From a checkpoint of a small mixture-of-experts model trained on Wikipedia: 48 experts in each of 13 layers.
Below are experts of layer 9 (counted from 0) of a mixture-of-experts language model. Rows are named router (the router's row for the expert) and show model dimensions 0-255. Each number is 500 + 40 x the weight over its row's rms, rounded and kept within 0 to 999. Numbers have three digits each.
After each expert's rows: "gets" lists some tokens that make up at least twice as much of what it gets as of all text. This comes from a sample of Wikipedia text that the model never trained on. Tokens count by the router's weight.

# expert 13
router:419513459541506468462499479502492496517489491501452493553479501460555466439518472510561461506468518486487543505529496507490487492495536504545489485518492560491458507606463473541500519521512522505566463470521451490433463488548521522503496488425542445431513480400495530537515471542561569439453506533526509468443490510463503585534503511537390535492501509579497441463542466409458472499511448574518480502465506436519498506445547499488540566434542504474462567501440465444531549474521613524530469479553492459528475437480480519541437565497489536587557531542451493478423523576541493551557523510591516465486475506468512540476486500544562458555547511522496461508483434481515481509523505537473521481518490459410401554474466524591484528432520409490497485518440488515514442472464470
gets: " and", " or", " &", " but", " to", "/"

# expert 16
router:471562462536499464525536483458456500512511484628491498519558520441492500478477552535520475504449520471444409500526480454461486500539540478466476510494569553533539407475480499523475490508611533513517492499532500470504449463545568413453495501465466515528430470482438516539527500489521497420506487485542518450488502503562549524542517440491421520514513473509464467533570510516425541443475401534522516538542467455499520464490537550503437558538532466501478466522463497442542517526479537530475478546568432423463510432509411474578471494553470513524532521499483430499465505571497493478513516538457552450471476463540573526495510478478470460515485586510537390488531526549505538600464591528476515511582504484543494552489517521476456485495420459442464491519566482465531481510519499
gets: " =", "===", "==", " ==", " ", " ==="

# expert 5
router:488553462531550504482459509504494481538469491554559500511487564503508499506475485506526489533380540478449499492574502460521451456461519458545467488529559527553478495476462407485521403573539505524486508437519466499448504483523501476494430547488566435472501552421481529526507476521520526440471396513577544471496467436506490522496500404511416577524528510536592428489571458398502414431509444517473562535537499528466504486451487486451503537555506502495530555507502520463553514536502486531488504505513533539438429522486490538462454552524406511511581473489459418481489532535514494498507510516573499488476487504518523466480444498529485496496527482518540480584563479590534468536487555550497538515510464502503509538505546479535469459385495500480458515466477406509520432505515517
gets: " the", " a", " his", "'s", " an", " The"

# expert 45
router:430496453577439499514546559430459461479499473530457553561462506459529471457495402514608499501482435446464469522557460417548492481573592485526498455492513516512486471572418417521547490556496502545574464378536421587509444428522556509498507497475530416456467538502401455484511536513494498426462530531488519492455490463448474541514468474559478514552499534501541471518552525450502460491498432601532484508502411560447480490484492564461450509493470490487469546516476416505509550451518500524511519440512487490536511435442452453500480508525500491546515520477490484458418569504506480522555513507538491479495472502472475482487506452535503458491490451477494490532511484521561504495508510550469513483573469486440510550496549492536478429479475475459483461485527440532548519501516503
gets: ":", " |", " –", " -", " /", "\n "

# expert 17
router:467489491500521470523501504475531514472458502586587519514498606497549480477455439509477474593422505395448527516571495377468487494528500479498489409493563536494428492543468445493527464571541493490525459452499452541447485448554514516488500481448542497477512494464503523534549508513553546532449504498539549439513470365492479498432490442506502514571476532565571451490523477442484400489506451506538522444482503491491503468477496517444489568514523460483474569485396482501543558568467551517532444461509461483441510481448482471566494543483472510581525498576512490474516457543546490495509592511533516489495486421462561495496502524491521444505496485483484525550505465570515502508491573540471489443509472460441488580493483498551471508425533470458491457522521500535516503495481473
gets: " the", "|", "-", "=", " The", "The"

# expert 14
router:523437479550520477496515517496498402531481466522478520488463486489521467489497494531506500507422441465491544567469478414471512431514512462480412441504540511474499416504456493486472419525507532495509474496552409557408461505534552483497522522457553505467420537447436519577520480521507523451491424494519493529503476502452472547482504479576523595484585475582510524509538572453484475497468482521532546500517507539506488507457457549479579484547454561483421533511489483472514572501463478486528485459538417466464531450434481476478437557487471577508500533532430477468408495579534561445521501472497553463491471477465484557493482507478478458542506505448569428543538540478521432504487553487489513480571500503499454528477490590446492529424414498456481438503464518487553482492490509
gets: ".", "\n", "s.", ").", "\".", "ed."

# expert 6
router:544566506511487419520503497484479487496475444526506493533510495447515542469441491503472506527491446477489447498485498455501443474571526484416447490479478462514490486530512463552468460522558504517460464502475471497455444483519518495476521627510575473435525537507538567502562570526521615507418559489496498437469523537448488518496597485519450543539498484535507501563548491490529494491498473505527542496525461526463434478470488631488559546477570574478523480566515445353502483560498501518494486432528486447508498475492524491514458530610456577505520538514477480474463492520522509620533521499510473443496438469443547500481472563470537488489474498461583488457514518550570536551499534561483514455516451542506420479488494527540494411478495485498460482510512476502435521499482541
gets: " he", " was", " it", " to", " He", " It"

# expert 32
router:466532506530492531499502606514480491498472490565501510544470514495490441471479462531464459506461512537421524540489489515472466450532584534460479500547493505508456510520472489557457536552530535543511459467547455543510459480497526437453453520486503479433500587415451535536485515532481586515509466518532526465450461404436412520555592513558520520478504477483482460462497512489448480450455464490541478514582460548468484457422473518480577466522543516420440516522531495474577507565490502557544390525545454481447452531494496513518475499574473557490548537572439493526444503529528479519500460606521510523456455394478509494499462445482501467547533519487498454554525467498492468477497602537490529458525485446433418573490507473538481493450484491482466537480475485487552451510455478
gets: " |", " ", ";", " —;", " 0;", " 1;"

# expert 46
router:481500457532544431481471513553471461506451489548493515529505457482457502517509443521488528468483516455436555493499407494513503499553546498524453500511533492502454472509515478486454532547621445527485422516502483532512517521494473533441392539493515467469491489507524523509544528538478526436442517505497517395433481491526537565456539462563470479505516470533504487531530562511483531505468523509517526522504481528501418485505536627436537640499580569485482496521529456415535471581473513538542498438493447445527458493480490541537454587517478528513562530520460506493507564514510536519544553562498576510481492425493498521471466444439564445556489497559572473548520523558492497511514532505491537430517445484485456478441570514538457498482515493451497426514464463505470459426449553
gets: " was", " is", " were", " are", " be", " as"

# expert 29
router:510561484494511473430553493494500475518509463504506506498476499450516441487469452485522521520500490504473565519570471479525456461440489419477484484530489497491482485517553478480490511580556507521541486474493484480461527405527488518496468548490553427494509547525512557622520494485554542497494474485568577366496506414524537529473482485576528523507550445531478472565489498431468502500494491532522500459574496577462479533466497543521593588539552552477463520546413482452567546578523507526528456510516519507459465462453518476486490553583429498525533523526498488514499586509541499558569521512545516504494462524502494497497492530559446484472596537534541440555544525595501497451476529525445564454531451502401465521433505490559518498426498443472472527452540497519500477504529533
gets: " a", " A", " B", " S", " K", " L"

# expert 28
router:476559517514525454470518558513538465521441456641497515522430524488462489516495513675521484532505516496443506516536473503507514488481591495554489440512499572481483426504401463526461452537511479537516442481501507531431467485498510418502479572489532463490484542442481461517515446545507525477477442489481558464475436452532525540423522493553526546565532511511537436478516466519500494500509471535522528517557522555446504435448482516490547526522492494447500509508479433491512509519503494550530422512539356489475482479483447481547483513503401499514526558501483487455475457529539502459500528554490539449502458445469488527507534410562456508512555512512540509505533483518571466516472530505429506510542521474458452530494556522557508413471395479494544476493500477523451471539490557
gets: " of", " with", " that", " for", " by", " to"

# expert 21
router:506523496534505476426527499521531472495434463577548572548435480497447524440531490667535448521479463481450482520578490512566481475502564501511469445562580567522515432504457450526494547536513511515506400541485495485479495466553533494475578531414552463512448538489507507482496515603499530495478520506504556483470481492471457499460554466511497541558493462507519493500460497529439425491422448513539531502518513538415430535471491452485505527538453504427498527518480478503530490523480488520539419513503463454513517510525416492533482517474431516565545550493481494476520503553542547504498525538500496458471498488467535555451498454560399444552491578519487534479515471498523416579498537567467506509525473487493479500513587473496468467515437470460522487413563463484460452493494469
gets: " of", " in", " for", " with", " to", "ing"

# expert 24
router:482479476524510495486508601551500520485467464525528588580444469510555421445452436502532498494438498503431542522537488479492484447502591502489440463555561497511460430558516436542501484492504508564482435455516482514472415470525517401452529547511518466441525533486489612501544528485491536501519480480500505469501487442495528523463537505544486568497503522519484470502474545484497457400453442491508511492552390540443412482456502543504516507542518534483446469513495506483550504532455514565539448469556456493434495483439504513553467521517443510479546537577490466428485569529520542530504512550566530439461478430443528464482494459455505471537531541454492449486486507515480486486486593520467570487520461478496510525535552464502516534376470478443515494498466497466515450462417490
gets: " |", ";", " 0;", " —;", ":", " 1;"

# expert 15
router:498527447500489510468497547454475487461498493567509515525527427506547450446427472564525497509441513479420455503554474473457479491456490463526476461464512501462435399498520453499426510489519488582507483471526480465512493475579497450508550510481534509450504489500514514539486599480484536551480488432554537462468492461452453553457553373532455504500586496530520500581547465487472479500490483507548478467560396551438459499496581507507512514550468468473453512535509470465555541471485571537535491440522460486441426498436424469541465481516458516560556527544483460496530522514567496466540560542516532513461503539434554530441480473512474486547516470508463459483507572564463488526496512494440473504565448493455473503514539491486540530486437478458444469503488480542497462384398482
gets: " in", " In", "In", " at", " from", " on"

# expert 47
router:481466476577489498524516543487505487527493477523474495466457525480454429427507507454525510535455497479458470486553510474534492458529525502474472458501517575504451455546429461520438413520508501534469515428525486506463451501563521440482543518507519410411459539478492472517488501523509552452484502450461545460448512457470516532483570432513471482570550482488566459474451516499471468441506476517519490508581470587487492441472537578476487506575544567432533598478447428440521489506513545490531406410541498480491502426476469451524486557523506472538517523585456503480468495520580530574530546481533507514506486465459562524468463464502488446479591488540475458523521429523499480576452500504435553465546401448521506577453534495541501520437503495457502528468484492540472466460506537
gets: ",", " |", "),", "s,", ";", "a,"

# expert 30
router:551519473491510443497530496507531506520502507579491522548499509479482540488434482538572495558448527510474488513632447507479499442513551465476468448485555457503431445553495450524462441572505477511578433469496529515405496464529498426489414483417600527480486542494500531552573572515481551475459482481495505428492510452531410525511551507526517534479488487521536428501500497523485443482577482530510531471492468478504467439471567501456605520532534489494502561499502469462559495534541595490521487458486504498481486468470476523523491493530452527546511533440445498528437530547513489562539484571445553539470467451378572531422490523478437458539534428473485466534523502476450515497482519513494470473543510504461454506443530495575436560475507463450521544492471473488472517470484483
gets: "|", " to", " on", " at", " in", " from"

# expert 3
router:473554498478556413545502507471488491479485472556568490544446492468475547465441493518535466524520529505462534523490497472528470450564567503535506464558506515475458426516477437490427446544499506488553440453511513523478500421505516456488545589501547482429426556507415520544537519516500507480501485503519581449486420467530563503470534469516455530517524482519497511542487517494502489507490532610494578525511467464511550501466491534509500496553523576458467562564417470492529542492514469527495431451471515498467491471458506493490444522472422504531568597492524463471520524528504541496556521568506529523512415527504529492506435487504589524555538460470543471495580451496536490497478559520452563439522545437499461525446583574581484547511467458431504497469407451558483508511535531
gets: " to", " as", ")", " that", "\"", " which"

# expert 36
router:488488452469506462477518587583455514480499485552447526497476531445549438500488496492499435533396532476506528525511477481540527484529530448430530496509471482532436477514484490589476568510511513538574442529585467472563450475507557541484498536515489461462410521458535516478552580563519508522421518465517566486496513392523556522484587490558496471530508460480475489488530524477469490518489487478530527404544514516491501463456532496419534554562496565440439506527494438489537564537457460498495474474526503409478495468454468532486489518497428517529550553542459523494438479604470530559495589493518513463483484402481566525485491461527499509514486481481470499514522453479500494526531590497482509490526480506542524480479512526555515513438488482451426462406502394463513551515500532
gets: "\n", "-", "|", " •", "\n ", "–"

# expert 19
router:461530468502534513487530543468524454556460499564491508516455500476528437409520467496521442517510488500449542526505524500548495543485551460507455492471507563464470508586427459536456467530527545514551453409560412520461422494516596440461469509493525458438487520444523519486504455522564519503503486485491528468427495483480539534443520464509450564502558478543544420458545478442429534505492490571549499467494467501518496520485520561509528568543558544504458560510446487491483522510481583521532463451553461489532495425499448519571438581513474488561512493509444530478451494512566477543536567483528514489503488496511516574477491506448466454547495501531486468516509434478523496533493535511426534450495533457390504542511486499643485469442543391509517457481466473522508511461457502
gets: " and", ",", ";", "s,", "-", " including"

# expert 42
router:523539468490497443491542502514472483476448407500514524568476495486457531520482519550550495509432477445481438537538467542544452485454522466505418425558552532499512500528483421559485538533490467521488481403519554563467438454524530432511552478466600433497462519480535506533534514460464483415489525559507511498452452438472546572527475478471485580527574521490522508468486503477392504445541510509515539456522423538455443497502523504474454524467473530368446587555484449501537486496505467568525443406496451480490496397469483421540441481499460502545528528584458498482519477554489510492501500554535573448506468492451526530453465492453519451510543500440487474510464488501549475538486479543482527515587486532494499569479528514517529513493505480465499489468500432486531476500480518
gets: " by", "\"", " for", " on", " in", " of"

# expert 35
router:479496415541561451480492511500494495509443534530538493529506603482539460506444497522522482588471539475477476519561435487536511469499476434570472482540561516560450460527464456500505474538598517507531489438537454469481442479504473526428416500520515459476473480477435495524567477531544525490462404517555512510432482468495510493542502495505457521466450482521536479494550498489527447474484419469467535491524430538449480503450484513457549478571533512469487621562454544464521509480490495547534452493555493465449425464436511469532488542510463509546565508481436445442544460507521531525541477532495512475493468452446501501454512497554387447528505501504516483551515524558554412579505499495431554522491481488511480521504505523542463421435444479519446507479528455564612462513473521
gets: " the", " The", " first", " two", " other", " his"

# expert 12
router:442457398492554501486536585464491496511524505485508510534489530493463471513473522514553511513522457434478492540528473517534434495482497419465486436508538573521486455519495505522469454527523531522485498489489480548482502456532508468520511578425548459446504514527422531557478571586496515494483452512506511529467479456458492474494526479539458531486468455545553449598509506416458498501501544595527495523528429474489489561408502475437551500536506506449481550537501486473531521536468576497562485528515456450510399476518518408479477573466493585563489566518485473468487482496519509455526526517489557498484447478356543573470459450489506496482525467459498439550542509548523434546474578492470553446521447518524478510475529552520564485495465475466459458450525417570548509478499501
gets: " 1", " 4", " 2", " 3", " 6", " 5"

# expert 27
router:433473510490449477480481546444525477554403449531532524533445498451538409443522482495522517528472558482489504521484489406442517456492481452536485455480447555526425455515459478507418505534503494521503496456521486508460500507504519466466523525529510417449513489453506464526523453517585575473458484440480529490446523434444501522477537389527507472556569528536499420527423556510454481450471523531505492530530488546449447435471546592495525490608502523475505567487471494420545526528483596533536470482570446464506407473466517479484480536535475492561542510513506491461485477494541503543540565511469527476504488456441583456483491418481524442490484453525467435528498498535536456510399498495480551487540476476474499551517489518548479504464502478453506517504467481527491449449456585
gets: ",", "s,", " September", " October", " November", " August"